{"activation": "swiglu", "rope_fraction": 0.5, "lr": 0.0012, "beta1": 0.9}
Below are experts of layer 3 (counted from 0) of a mixture-of-experts language model. Rows are named router (the router's row for the expert), gate (a neuron's input weights, with its number), up (a neuron's input weights, with its number), down (a neuron's output weights, with its number) and show model dimensions 0-191. Each number is 500 + 50 x the weight over its row's rms, rounded and kept within 0 to 999. Numbers have three digits each.
After each expert's rows: a language model's description of what the expert responds to. This comes from a sample of Wikipedia text that the model never trained on.

# expert 17
router:456493465589451498488535546501562492535453504519543513483539480440439412606510477645484537556450517538462498586498457468496451354497614498436547616546533503347525492556432544499572441475454469446528508504441439549462537515514552393501507541496539523502502445506560514614469487471478442451494500517503488467498504520494571502439498470532528476446487573500480499472496547411529526530453463416499476431549479546594513398489565566467410517451425532558582471539520456556495468558542528470559508555467438479448471454435581502489509512429618488533442394486447523523516516524501507626
gate0:575556529503448463530501571522474407581466535490542565528477469384479468621552420433458560518503424510422534460443463431409467420551502498447516586493521478431594510529526463482423473529557561476557438442445573538400437531521484574522501481511465512475449531535561539524480517431516507432535524444505467480466475476487522567447513464621448499445500575521505554477549546538494502455495458492475556495619531376557485501569489571549531488567497519485396495492578420499575457567450526482571488500425495485446558507544508524437394505538539527388486493424476537467400440468557540488
up0:567389453454557532600535562511467568461475605518596473570493531402393481524554490487452489469585471550404464466566451483490527430538587560516416518543479425444489508508507542524447482519535591482507499552534475468516475484558468514459501455457454400511379501501528554527554499587528470523469526486477554473453464535524442455514464515529443437434433480533478648410588538616470482395432471530563536610498528464511564471463561460429459503515465494523460480513579479506525566468526511500545476386522544535492501500470547519488535528435452493448499469557479394526399448490546458474
down0:484556529602488534450490441509569439487536552586510484433451521552518510452533491445434475497496493467453506400414544502512521480494464519456522557414497508451575426560473546529458458534556442470496491497501471444426543532559457521552431561473656549499556384573451511412589519513539458530469446507529411451544453525480539508366482575489423450526537564472531556548552604481547490547527580417476542458569447509521455604541432478433556476513506468538516604479483480521479539620421478489441535459544420526506549452507474461448444542496468559469499486507503545472555492495604403459
It responds to: Digits, years and decimals in tables and chart lists, plus odd mid-word pieces like sup-er, sl-ip, radio-tel.

# expert 24
router:432473455431548455554530506458501545507499517462462483582538513489416409531517495642610491494466507582492446648481417462499500459445587535523545512447542505440535535496522472598496541471449444480564527529457429556494548467503456487465552555599550536556525527514445539543525452458507386581524492531563508555461555424525573541503492512630552452478409474520523427563563555480523434573519517463487429374485546521510422429439490579453474630446469431516513484553518525471500401497484544458483547541444430499534487440479521490447497411556492474486448434529527496491555434508518497490
gate0:529527571460560465614582528447483463495524502601421552492457555539487532494411534566606473474453481405485527474505482402431470674540494515518426476443504462497429483482606484383440503547518500470556538529541508463523371619487520463538494503511436548518453441572480470497520467630505477515530441493492484561506504547513524526545459421448553629560524489527511500463470477543411545573535522485489549436488480499513523528510586486526508448578474499464436522550489442495429514573581421531399477557509505575491543505496385428562459481461516470557530452510487543479507465483491475444
up0:469477499541469481442437545465521565489532563364431475534568478505455513383568473472548526511461468512515480555453478558448462477513543486566555498444634552554602478510516570526575614507489462481530415461418471496444451401477537579451522475455576481526553459443457447495458501526588466505586460514574519388439477494457439530478499521464544511486440518492540523440521492433432485566531535487487433638573544490465488515537530483460597461513571561558498473449519583557511504438474509536525566498510405516473508490418501472511556582618430537454451548383448478530538494492552475476
down0:486454401485584479506528443492494452545471521391473465514585477452544513509516517519427459565506460565495569517529485574597509391498463486494527501602452482481561506494438486455566516475470578513548525534557583527435558441476482578502577593437470530433593515576573535483486507386480447394463533471522458455565510510566541527558571479549433470472507495454556544495468520432475495574461595556481502498549447488490520483459470457494552564512461449456492478462551484351594485426476530472584485451506427465482535417591410526496467447529483552549512480636559484454584525449497440526
It responds to: Commas, and, or, &, but, semicolons and closing parentheses joining list items and clauses, plus verb pieces like prefers.

# expert 18
router:515496407474521484429522555513588498520464472501507537540576505515494466545506436567462479504502472572478474511431500452520436476489568390443616502485438601428571542508462511598525462490459492494532532584365486583419503540499532504522571533560487544583509530496484461482510461454471455522515584550563561532456602509497478498444433520570595491436489596413510417475582513377582434490583350486453419460572460522518461440526515487519486434461417496514571471496501524552464457490529564456503484515553475472528469505462570472450474469525489502458443445532532575592438406516529499547
gate0:526444651532512577458551487550525536592506408413524453449530565457588480450485518528409490523530445600500440452469562430588534555445487413535492438480470410457617522506528554530517461547497532583407514593474505492446559481452470553466494493422536466519500463546512428465493522469506493489597571482522522516453464511479497579443419489551439511526547541442514489517469553525593575539509408526540414558482478460506367551513484444499560451405458534476604391570505527429454484538543479523525510454521513553471497528569529514430447508553483546451521494510583536526444486511468521576
up0:448413453484466489538415522503537456502496504503479508536456530457479528446541464460483410597505481462542497517520512549402434496490453461468466503482513541527504531545403577507566477480504509485524567438581534505494531457469472493599532521471524467500496513420541490527522444553520385485434407562467421541595484561456497509569532477367515530480507404487644584517530501395413420473532551539552450527548458505500524415521558479527450528449558461482449534470569519425528579441506458521536578617508545539514487527564407457500550541434519488537472531564497467422435667513565489559
down0:624473527495432438546456528514507536618473480540465444524438426509498446539508469485519526546439525569454501529493485487578520568559507476499461488463424512439437460426590469493552527512519558607536553487424459515506500514565486557482460392526496551525543548506501545475459561513520536443478487597562507479420532513506546488483557518528505502534498515528427489481517512559612570494486511445452503599489553567394422565410422496439519489572517466534434554564426456573475478500554589470548415442558565588470372432472587468507448453579514441474497492485494563496533396483461438392
It responds to: Articles, prepositions and -ing verbs in explanatory prose, such as the, of, into, between, having, surrounding.

# expert 33
router:538456442485516510466482532497536504468518522494528519559496413532463506554526526508467516544533495552476480538449507482507491522497497495450633530572431477522508483530442557665451363465545435400601497487471371507486569558422521449559541580535567539557520468483480530605465493393509491494529494464571500505490561518441546428468477437618544492480463484503526464481452497401600410517498393490461479502528497581555473460489522391453435602394524450586604512475525527450429434490497515503508506543517392448493468507402517479489527530554532531467519498446475584550489513557497524484
gate0:586574511576563605450520568547518437510515468621605482528516488557461532521606487502487484437471523517529517522480559623464584483534482539511451486515499401522507379579558544465517486456489528397413468497532464419598507460506483505542522539484577484516443390517459437537495494483578559450488509469578465599490497535477489503533507413544584533571512434582501498406454492462458473501465574514500489530509470553511457468568529458466510544373588502524427595539474451463452527540458514517415452449598441487452431472421488515527448434495526473535492525494500517504456560605443519516
up0:523510502605539579434431486487528444474461507473551481514498430523489456583607520479481463454461540563480478567475509589451549468495478492537585496572488519474489435535519487497534426460525498354469546533505455456541534513472582478546538500491520484584467511581458413552542551508491462399418458481543511524478584488497499529615410519572615469519547449580518481466423505415514536491492493527546495469498472600531448472536556430446460558398580389524411505518436577420539529545454454426495483508559449407468453414429471472387488500495577525485454520535548588539499463520484503466
down0:555567541454460529522558501470490539498484399517461528416516454522439413513475387475553421494406415412511554479512533477427484535476495530559404547370610423534550525505511525391504491578455582546476480464603533441516596581448489469465498397543475495454493433517535430525580422453572535464481436456526447508426526428536456460479449505456527537500494470478568568482494490509531528535483625441530500483489463452433557473530570564469581497494533432460535539551498368542600430540507517494511487467496585436500522530575499561500475500517523471496526523425482461476590484462460468509
It responds to: Lone spaces, minus signs, coordinate marks and header words in tables and results, such as Votes, Pld, Total, ′.

# expert 4
router:527472420487542500545456487445484552523440495471535508526503490499446450557583526549500498529539528520405495501558497555505488459540525526466506463582386482460470609484460439573480467508461423528620551569485376473507568521450579481469482599482490517444514592466450559526507513418536431474545520568478564511454583512489522613448532472560469360458490420458504454533481580526607446438506523524481506403459532548528483410520510532478522550430413514508533472543505575524429439551512547440541534542521476466475514488498524445495460545508522508360349471467458535519510496375538485552
gate0:563539518511465435462546453540471465471503479534505509415538553534498542535590595544468556494597481494439519503494515535450492599441560502477512420489485451566482554410426512477446410577482506466576473540542476453527525423446517459509492548428498537441463604566562450412549634529489436499456629493510449512477491502532564572517487530522502547581541469588519417495504472497515538551532492462425545405560434469597433513481468499525535563473501628515475504599476410450577429446466488449534521481486526478486572539513557489480407516490474437467474563460409396429492507432519545540
up0:435484451533520593419509558471453627477488438485435408350533557504538507536522546531522486447544608486523528436494577437480422440530498481504532501580433510592417444473523480482430540509626535378450491548446429572461458493578440451502482496477464408497527484565471411469513511500472541503509528564509484492529500585492480521450552478509508464533529438512546388516331484550507504454471468480447450523502476572527469464503588468548474601504478536504508492538499531521450561538491448449530534522495557540459461560499504527561426533441430522576465525538382525512574439486510575536
down0:499604477488475500497538416549532479499504599467447510526480437533468460422510500459573524528475510517484446489548526460533559551421569535469463558539628466467458434547540610589469589586473438520526493512556518449501533511529568522438520497466474440496630482539537628472513390535548442491441501359506357550500476454491478514466519537452438517478535511445457453463581558492555525493556591483450493526477560426444536545488451515482492487483463498548459464519542570430453451391578606509481512535477441515545498469528549505460471498507548497503488489454518469522440420433531349442
It responds to: Word pieces inside foreign personal and place names, the particle de, and commas after names in lists, such as Tecklenburg, Kubot.

# expert 6
router:501488407524454420446477651478418581491407490502493525491552476428407465503561511539479462534437497591414518507563483428489542452506589515414586538513450551369483608529503506588489471487554454434587542550452470503426484503393517493478554527453506616551517592438516465476528569457522461551498559527511547591465544519498532484502518535588527450453465475480551460480510552468560489478468458454514506463485518494586415490457456476472511515464505462539578468512482572529451437510537587491478500501498436465494460542557536410360571507494446506426457487549514495575548470409543472559
gate0:438439530518498465499429424572479492419471583529522545423472539445445499426472562494567401478588534557462589529525475446502445525476400548487421469505537556436574601521587504393581553479433489504517433475547561503457471455503499526541500530541490545483532556541469490449456490551494388492479588456506392544439524492535496498522576500490486524550492532485410572501502471554491409565419605511511616436465451458493556503448409476529555432533434517465464556476564547433521599477560476600469443552495509475456478590501559494500497477516412516580553494523498507458575466438482446513
up0:478500547520660521528483533524543452535427483451445477583483472468513561449546532537514510526572507442540522537463537450504525507491579489511501456533483459661558516486556526466565406480507453593570532461536486421537430453465467449535451490497503452548491532429503523565440540472575550534406396534484461566528471521443444544530450551513531550499499438516542499445511478597449487410496612614554430545537502450428483488550531426495513556437583495527543549624444495467502508510461428517470546570550423504547533517543523551490461507398506447477436532436482502461488643564552452474
down0:552494443462463505448610418470476555429561500508600531494539498582509423487465459491533499418460466531512452532582511513477475497465452423490425498515555581421498411468412422486510563530573604538453534428529469526459511471541616576509559420537503548462469531602454444551555436459445475377509494503528553543449508448494503536511491478540494483443457578530447552509473609370506476581451498472520475471514509506578514512454521556564455460489459560533532458486562486557534526483485547522629399431452488488477445531403437539540498485538497510494523458618573518572509484475408487476
It responds to: Prepositions right after a verb or noun phrase in biographies and narratives, such as in, for, with, on, from.

# expert 32
router:471456443506540510507450517383493492574494513465541478523542463446437497559535449525448440517516597510437517464495506510486494422477481457418491515568375485513442544427401416597431486481570413446582521528484453548512524544430550474518462642533538557475493502453479580570495555425507414524550497621506549548478622492505506554454551503520517382458493495544527464550441610490552446438515511498560518487453627575514434423485515482459452547431463498523536505556467588524504420518553524516599517478500467522530465585505513460503519530517496527423419473458447475523450515469440506583
gate0:507536518506502475502393544489488435537559465521458618526543513352549496427522551472556543542524487491541487468562452494430508439473464532509491443522536580497426493469480437396504495532482528497577567471470477423546518487588485528485503513446481432479551523505545555518527483571373535371556543484464525578375426475463506475589539453568493407446488421483554544494504526558546582504455401582512503565614491487411487525541485420478516541474586541468460595471491430450467506570505465435438503537529555425545474489513501441514494469455429442470571561525536534525538519414499447423
up0:486453512447567494547436452488491484480572574551512532496501621478520490476562523529557429460461460508507572484528487627482530556448460500546463431598583483515497514445455545422465469485476504528597518498487475472439486556550496421396520503486494406450506582532451466376488484546481514484469483488439521504467473467474489531556580458495530359556529496571514553532526502497498587466447491482474434458474590522484488522463526586516538582490557472477502434480488619511469460438602473576458502459485578358592518578525454471562423500560512546467375563511528496455521490601472468408
down0:556467449516506444438583482574426541521423514459494509480505429584548595548414475532617550448479464577542455378560572538503509481507524500451461511429423498515447546518539564558562494615462506531436500534514479530565476462509475542488532479445430462535491560404450584506508438442466510545545495504490502480536593508480454538390456475481372498428438531496451539509372455583513470567555549471480525558448453599484511533474484526537503472477444508555488416446470502593438505399471545480503573411522475564523533482493474532407578514439532572468514468459548486487429550518531500581
It responds to: Capital initials and early pieces of South Asian and other non-English names, such as K, Mur, Sark, Muzaff, kh.

# expert 31
router:493450474491458438509487616475568580503472481509406518507539430470427519556497466559432448601534529608464421540526504488524503486425512566408559505533482509499534490515480458474474456503489403422482547498412464524503501463365540420495543547470562519555535507385522551579558494348548364441509535578523477537514488466506503487511453508526483446477492490402568421545440561465613441549564444456444496538449507555587490434485550445419416557572538507560520497504514515560512455544527553564488488571477499481458467513510534430505481564517539433462527419508458494573452452503527491561
gate0:541611479447490498491379545574487609521549451515438519452496445520544542494527432503419532528517531486516549511561546616502513552475546573575484524524561468414461508414462552462477471508473490528473443510476428541512501377497412491480492504463459480457502454518591458595457532435611438465529544463566452456456521478417525408536511601422436445556525484516491491576483527562553469489514477498478466526485423461479581526502516505522506559565534483473483544557388574484489590484431485521426512529460565577522557460517553430584375558463455579510503602496490507488441468535518388517
up0:556721499512430502585467557388482541587515402506534590482477461529443529522614418467509465470461505506515522483476599526511516446483482506562473434546480529449568545499427518516489496580429479483558594543488489474531546454441466467500484517528458515519476486495483476514475503392497406461397520497533432543472550500438533486482571543495433399536517478517517484588512497545503482512568522448528436416483533536474518474585376487542508393527490504506517483483459537500472527470633616504485476499595500489489544522528571399470507531506483474526424502513585513567427509527453437437
down0:413417516438454462382506461513491517499451538536647436480523520498563439435488619499475537456475495522450533551515438512478431511557469455467546492435512420606469466504566462536490480561500532559496496478475547580469459531504554567481586374484535431432594489434511544521442526634519493459492471530560581477488451573619495479530510505481542593505475546508510490455478449528440415522511498529510480593507484420410448506473455462434478502543423450480465547515494553446506541543524456488543577416491527454455395573499504533516515503546581584432529474544475482414507469412526571557
It responds to: Pipe separators in wiki tables, especially header rows, and capitalized title words like War, Cup, Team, National.

# expert 14
router:450460445561538496422530548456480498510497544465439468538448410442437537502566510515462556580555550505436540540477544462540531447433487478402624542553487520442456567505411473596491477502507437507667562472503422497517551450406590407537534528563507513587474549462482523574491508404509488481536517542505494524473526535439503518406503493526551464396443470539592422423507532517536454560553467466551516541449573549526445471519508427465449578430536449590544520448495530521516417522460542482558509509470439455543442483401508472377511529517517502436520463505540567591562518537526458484
gate0:501513487513523497453501454552572469446486546489483586489558428526413495487588566552468510530514439494446546563422548431524547503485455512537550504378428382582510511578558500515543383515557470547424470463532466435479510533548502496462438475367428489555505504515404503592465397572552621533531531502567462618435524438488508486519558530532512536440519499519440495505578471463470479543547452546453532522475519543451495509506436458409464486487515484550551499491581471469435499474549510447570516442470560499450523410405543520464515506529454559556601484425505656535550532490480482464
up0:508497483565499531502463510546556587519429537454501483479459360522420525461500473546478613546466499546459504629525545583477496441538528568512453374477415446524486521570451467517374476535448510608506462520608496486471501572490565453433536539518469434551512618460433464542452484459479500503518549505551507520425530476405455554493529474508452573503460601553506557528580452400497456526490518579381518489453556525459492473563454578439554465512498551529460500591530470469463507420492505492589466446574587501484579573512532502529473438494465461523502504477603512566527544461470522511
down0:487435561479602568476515549474492461419409463585510506530566514443528486546529487522474523468566466486552510484429555512469535524422461494474523593480469469505505488482577537463506472516454565460477514427521505513441451499525475612520428395514503458550454505464505466494500479534421447581481525578551542577485542429600581518443578555530458438460538476438514534604553553490511500516479542511529382478527422541470438472471475445491622516453465447492481519480589454434599498468426547474502548530414495473459450449507450438425459416486528485616625510470547434595466507487453465626
It responds to: Capital letters and opening pieces of names and acronyms after pipes, commas or colons, such as K, G, Mc, NE, John.

# expert 8
router:498504441474497408472531554497521477455359470534455518631596451514495422515433496563518514552527484529559501558514560433553466452422488484417588473452483553479540566521511488566521482531494442448611569502493545492428563572448540427465554529501567565575574504428475476553501479464488477581471575618515537499439580506526466473512378434516535526453405517464575413469570543445551452446568471532485482485472476568498433382518529537498444526455471400547534451488542552542515488424526511475560536537512466421585470507469531445482518435534523528472453423570446557536494495477481473560
gate0:450527483442523485558464546411461582467465436524529441518552452500538543523497593440537427436573459492554486449526592430499576441561440488520441535474514504400481563527574428447499554488452529554462467574573538450474464530532433515412546501597534630442496534553526495465426580515443499509432575489580506476540548502434424523485551522517421538580484548508509476478529411489492511513441577450566519422471523508533500568461495566493479443510429396419451548575455534449515533505589476486481393543452494535492528581521462471477539403497415560503491558548550451456528527444515609492
up0:494619528565518533517472540556513556493582525452552560527510496487485467431584423586438477552474498504501481559536540567506533512530470613516477403540511481502483508514503565535498467556465469366394430470476477535488483508437533450455445465423475532453520479438479538447480523512645530464545510439497472528449456547432449538485583534487530449493540529437519407496435477455540608557500434570535575431503523543465516476549559424463514491498502499493438497444437493631442551471646472560540615538514546472545556514433465560589525535499521531387412530499524470443484535528524456442
down0:556460456454441516577528495492532479546540412521499442429488497443501573642473525504626505456537570516526498493477477526491467503556522508448513492487476519456474506540557427507516565443581554638491495484442532465473493442564522493526422529606556378536421458507474485574475456517420467457495441576401497416458551468556433516550482475525487502477427438492435599488501476544481516494562638465502477598503492481520556541475509478499468536514514474494546537621489458444540607553446517510569397468457539557500452499464495423419493492454456418547597491512439513560557434549424490541
It responds to: Function words the, of, his, their, and past-participle or -ed verb endings in narrative prose, such as occupied, cruised, applied.

# expert 21
router:485455395544481450485493529416535503551569561541500413521534529492412484522557502501463442523464503486431488560465472508584459460522586465382581523497464517446552557492464543616493455457512483549569522533465482559506541546428488525564546548536542568562524582488501519530586475411396482544468469473476502531530543616595568550516482517542506477434407561474580521485511560402531480467602480437546475450577475510492486376490521502489514516480508427550504536506531462450448349511428541523566539539475448442551495479495535487426505487482496384445450384486520506563491496392457476518
gate0:534598543515531540399506451510437465561543499553547379519471515483559434531535515374472471455466500385472537439505495505544436437472519508541533507430528450522561615482511554441504453511492497514511464471475593530553504430539489482566456546564566557500512405518511418547529440463456502479425479404467594494509455505508517592503544573460462525552515528531590469294493508474500512513589485512454488492593439409538522554554522478497572561562537524457488497438531483437554471405481469514643546507570492524464512517511531550556428467454516555536514503428480440494450499451541470501
up0:532370546465512544552464503394530552545547527621544509541588502529508494523481518551513468602428567415438490524429481517482579442559512510555437463512505478523411468461494442475388507556529498518510519458471530466505448526503449523488533497482483516614452483544457433514435530505540547549521494491503546417448563450534584459482438419469526584508463618462589498517503521476492514561481479464496529519401479474575534495418603528550470516562502463506506580400373398572503406467493445516462413541457533461540485546447487483442446459438469428530499573533510475477518505461465634455
down0:531561495492560454446572511531467504513494426430408519509485436540546483447508490463462505431623458549439513488492524521521430548429502490411598454549504470498562415455532439605553428455473464435519547539481525502447499506400558449466413498554463544425519569411585550555558515510499385480397515493528493512514452561471462521520551535528453498442476519452536581483454456495525513495532537442498563534556586512459532467576375467510529490509465435420552422538556508535482520510422556507554596485550499532529434571559512577510520616550590541485538442419561503509439487454392508528
It responds to: Conjunctions, articles and prepositions (and, a, to, of) plus capital initials and hyphenated second parts, such as Polish–Soviet, Sprague-Deaver.

# expert 27
router:513453474532567424474505601506548477470505517456525515524539355516449569532469499572509468531502529488442525511470548508513545435519451535447563589599405544515467512528430513607462326517464473430592555534414458527464534514376518427570560550503469546586525498438539577544477546392498453477484507495492507537474574491426529513421452452562504491483417516482549452414487494469565478497510432547549500490552537565625444437497480427427488575466480418547555496457528548459494435540548496477563462486512428424407422487445511501476535504519528505478519487483525501527565582516545554518
gate0:556584524490568427497438477561471481484548546461518564623501375469474502417527519468444495507460498470454529492610524528466506533560481475592512548476521457524429440513448478544419523497450460564488547472421574541439478506585587469555481478494515589409494408478504555565528550530437426464600570547412460480414513483482402542605536576479483509509505378513443471506519494563475476435509446574498557487513475589556483440578441480400483473552524499440535505517540597583513517522492436524538472511484584462530507455431404485514510546446479530391471555466513542449532465520492550516
up0:480567502563584516563457567520557512466512526504484431572468467458551624490499465548404500549453443514447543446494567476570628509550433527447460521539535521497390506493397579556456390578445550392515506435422540426509456534401463468470483502482497441515386428478550532517477530441521516488477587472513446569527410553517420536521475522477533486551469479511442459476574491599481561470474587505536578584576461523520523540500477422538505545437570530563461560491515470415417463487535445499531464464374476492503465561479439532465433504443506467484533499453496556540509533547546496456
down0:448479579424487501526477534430427411550515557545516488488495556451501538475523462521557457512500521529586533442524483468440497537432482494451480493456519556447540593555509391533547482526427525521531504475444382525559568495449546511535583506500456561562435516537441527394513473526397501530554492512439431606551431522482442433459513472536574479481483538521487479546521513521533488453511440425595439528498493456514540531530522570513515461490541553536474453464448496490490684381504511357571510544522454546516476426546511457563517535551498471571607401604521415524518538587527469464
It responds to: First pieces of names and capitalized words after in, at or pipes, such as Mc, Port, St, The, plus degree symbols.

# expert 11
router:459522499539422412473488552513576426543430527587515494524494432549386433620547509564495549504493536561440504553454436427475442366514539521458599571555482492424525566606447455605517419553470461360618549556488443534426549548487508419503455541512503544468475557506534530593488507436459470420578481582522509461501517480488521456431502519525480449458493508509515463458538585461502477552460428462535501470502499517531499445479514606473475557517398495506563515525546487541491405515500550509589570532491522453427502446449513466457477502465541493489442432417484577520550491539488534540
gate0:402408531569498413437496479501438449427464465498543432568458531536478494490476455506468496484435496433507539512561473469517461579501553522520430540468553429489505557538450452547521521532522521459497492487543478500478556467586480430459316466429498535425484501499448553566581614471505553537523475517578458431531431416486570556438445493531479451444530425543434600548491480509545508478452494522586493542497583465441510574496472608453542399490457576452493498574557457595449543545508436509532628545532510476432450453487467509475517480566524520550555524475568420484463543614457499518
up0:463468508544494578498495546565528515554389499518498518540491494507487536476476473501584511455487499484467510461456431455471430559496413494508504599501548502475558491520454460618550524566436484559485463519444477505448535475467509531470438539479426484468449490600487483459638598516540460488479468487547532546505539482500512515473530466607502505570465456526501463490517442629492552462488536559598441424416555513471430505490413440491608473566453500447388521459559513477411453452594524488595687496449464576461498485551479591541468463583502527502479560547579449529402465545460485509
down0:529612482520530539546391493452492511577639559414524452418535411508556568448558618517446427507439484519527540520454437495490515486526565505440520417495523456553476543550482497447467494413513457479509544539533514479572505406447560539597528492481499460521477500435495481475381458491441563491483470475403441518547600543486514559524468569449595473487491520463509526444434500447434372517580524445434569485576441557612514541533535444507457530534584528558535477491527516456526555536480527477477420503562504504513488561443467432472545529399482431517429501488443516430583505440526511480
It responds to: Periods after abbreviations and initials (m., Eng., D.), spaces and table pipes, and year-prefix pieces like 200, 201, 199.

# expert 36
router:495431435548452529554490543462542511514559521536488475517485519417484473536449509545506435498463517575417433510473462483556441417488517452458528610513480546471520544497456480557510451430462470468503431514358461563550531535468501490575627631497523507619495531520555546516530417435506482535575523527500469537467602487579569493504437447520539524511388557500542450451565496486541490508520409479431514426543527511546488404493587470546468541497424560505512512482517478522503415518452627468560456493526414449492506450507489456479480435525503378511456400532557489565406406499524490607
gate0:528541494606537472510508512589598504625542530521463427477533594555512526531477467464468455550431462489504464463515557393538510487447421474491513463532471485520521531505480470554476463577511434457473425453433502455470396519557436587447563503489467441381451430588549559449608430517501513453503427488536505496455558460530522472554454455496439481540591538531533573458458526531488556451387411527561517469605563495452515427487474479544551461520436544448514477487489444500556491430519533469502418508528391512442544502565538525572457532543504568602593482505624483525427475473534526523
up0:505506508474530506458518476517516543490460444490493573420409553526525430517624576491547470483477497525527531468421476515478430469588532499455613545463541584460491597491556526604432467567507466550470497496545537583501472571513440612424492482514432448582417527512485535516498371542580443438522517478489538513532469469463606435503526495529538496566478513468523419491499548585562536484530590458554591446486490545471494574508407508478583596505474451466441428416436539462497476583494528450498489511486523466585489431456436511444435522486496536491491524416516392561497417502562478390
down0:493463472503548511493466463536510509499557567509566522567495492528485543434514529459397501473564471545514480519536475438567539452442473529469465502523511430487576447546505449438506439444502403500470509501457401504472457473503628555548426624537528543435505525530459532553570546431472600515433529466557404525524434505560501579551480598507491472535492500547486512516547511461488386537483562608440572533528462511515532483453546386535438342470557492499462538598522377535486353471434468582540507564441497518451531478531508463526545539520439411487474560445511525404493484495532472474
It responds to: Single lowercase or capital letters starting split words, such as mortgage, fibre, floodgates, and spaces before numbers in tables and lists.

# expert 25
router:455465449550518480484541520467474539530500563426523432514479456392423521525554513633514442478510537556377448488531449510525533405501497534485566556579440516441521552446416517545506479398530452512574560494402442521524520466458626420563514644462480564577445491435563532580473533422501414523511484516455568481449554474493479556424453489501513459396429503521504478464502575482576450480493487421521502458528460564529488384547577534453445472476575537540585529533559477592544473556538507490559539549476462419476447473491511447441527479462536443495494432480496504526567497522572503546
gate0:573541473486551445594507414494509476579448535549493468520488436380433459477571484571583445506480458428418518482492465511609520462512490555496548424587531453474411423476512486510536574554543490558431445457524545464495458468579574411499490500477428488473483491603602473478537539497523417533405459486470576462515524442483469546418479522506499554453532490603472469419505524489503450471412568411510469538506486596520617486428486462603443499571484502471435548473428490488593554483604557474536519514617587586472510536507541515539503494460535487420515490456508491453489496529539480465
up0:554534474489534439509465506448487455534452460522524358523484437357533528468479497598488553460516438541450565474533506531413449482502569594498549484521571430470515435470449525458475496473487455550519455481471449494458504449510601433465479481418447522553514505577606516506491514500471514438501477420449516441472512460393587555270472493429459540528550473548546468453527481523547518464467548521544538532598442618538609473491489535552509516576488443518497457506471443502578522552506510468559509516539545480429506466489447525489538516502584573421396490561527550508549550512545556492
down0:549442525574506394449470490574415461536562519495431502458475541463449489524542509501403472503387487475442492432433497436529520510491411501509513579445541466549530509435509497521461449513512543509521473561495528452564586519480487585479522546549522486463506456505459448510469499474476570557508559555520499565630578535634530493556504484529531510464424512524603507547455509497395455558497419471418492532512545404496457542535562424508528466571560492416501704453545480474486552566411484498555439462482454532543501467444454452439411510441439457498528484507525595471429488468481572553
It responds to: Capital letters and early pieces of proper names, taxon genera and surnames in lists, such as D, B, K, DiCamillo.

# expert 29
router:506472416502470530475502634437478589529463555514434468553495481468412509578479598506523460524480526621409449513521504477525510514509498525462613555524409534472492490480497405636535501522445422484550542536469414504459547480408515472547513538492541500600543545568469569538543503439534451523568462588499508490423513442534483478518524493560563458477456439433560481520463612479496487523493513457465490489502470549547462468430489519432423592487495582482554511491515518510526342546541567460447472510450457421497427508480529400497478543494514420468473429565427575609449461444535486543
gate0:410532520463535529518593469452567536534542568470510471523545552555419435427514619469501456511447469528512380409480569493606516512520437472578529581429491460542444515412529447471508415519486583548503420510469554467522581522542502579503541433479484516516502535627517457545559513552479492444526503516542527484457557399532502537574516520463427500472469512455529470382512469502452453671451575474457479524471521451541490535504496419495540486489486490491459472470485433530604400480433463455543459463429549482511508430569465519477448439578517497525531503598501385469488480477423443462
up0:458459520434423536540373564433394502528468502503455476515472484488540481556468517439494496558524604480534569550544459490456590585488524431504526562511464498523480479554452526438420443510486539544561609463532472482490557498475505581515506457516439554475515458462496520472474558520403493518472589577475532479475607512576429572482489494577496477592466448437669495420539448608514544462517522579456501559540441507503472501485526605559529546481539475553509497500518447531517502447494366536504437439573494539462473417428505464477470446449503598531589534449503538525387506503420485469
down0:652417473474547563474545547440464464462495456526539529534565578574560526506550393508509456512412400584584466439432454489495444495455494460492481439454485526526525467473526499544585551580446466469452486549479473541545540514471484474459566525538493499502519488496482442605408563478563529541509493455481428464559402588517559373526549589410576523451464457549486464517489473459597453451523438451446481433474538467474562564525488498425439456477495469441555520503581558492498388494459486521468453575404463389541520527534529511540558546516516519495522445518510518457532545467493479635
It responds to: Pipes, dashes, colons, heading equals signs and line breaks that structure wiki tables, bulleted lists and section headers.

# expert 30
router:379485406586450499518514557470507564460472487491525495472477428522476509559452456526502530545530553535427425551555527435620509412503565471455552491543456484422529588493422504577487469462508423525515563559488511453510584447420549443512518550491485550571461571476465544589556495462416441505469480529476453570470545452442537530508507490478488478512460489427488554520502621437539408527561512474480522509519581542571546384567512515457505569419489457581580479493546508493455442499445525433534523575558480395447456479478519481412580513430502454442468420496471479622519572454456464582
gate0:481519525446573506555395480447447436466477438411483551468485479539563511466529561519564476449612473436523472541533543640447553512597523482499536440581494473482489411450499365574524510540557454545417470527567567441486552457528537585466480506482517434409465455461551502549559578554466551481495522480401448388430539404489577511616575574459478439535495481515495560467505647501484540461507587531472543539511516494509581509560456519566544463556512460535489487462498530473487489517474471464490498509514568497498461582507514460529391588500504474421461559520439423489502549489480477492
up0:523490566457498503507579474489434510548481573494511484429506505596551459481610500495527428470565420539547484506522496498511476507444462441544521541449475568478530549487524383522474479573506505516513522505486598393483475485448515598441436460543493469543467480549483477521503577534508441507482450527594610431410596544525561522467470610556494427454451504566516555400487513495423513588407555534527499546563544531494517481473410629514531438557491467526516370465490515407592539493425470534465474392489483475388517540569550418462559543462492521502530460549482547536456484546495429553
down0:514519512664535523515408511498600499511583519471532526551488445398355524445439570546472561504495547448428514507437469530439558419588520450506461637551488498519510584459369465522516445449593495468429567479441455505517449443453490544600535623491538478448523482464496510500434480515511591536554499486461504590486447456541533560468495454519466494408521536511547456472506503457552456405593523500506533559552484532492569593462450402472516531432511524515489577520475504456492472528513468499533504560473516510542522457510438526561444492519561464569408504440438441548485518579497508471
It responds to: Capitalized words in song titles, place and organization names, such as Back, Started, Radio, Logan, Town.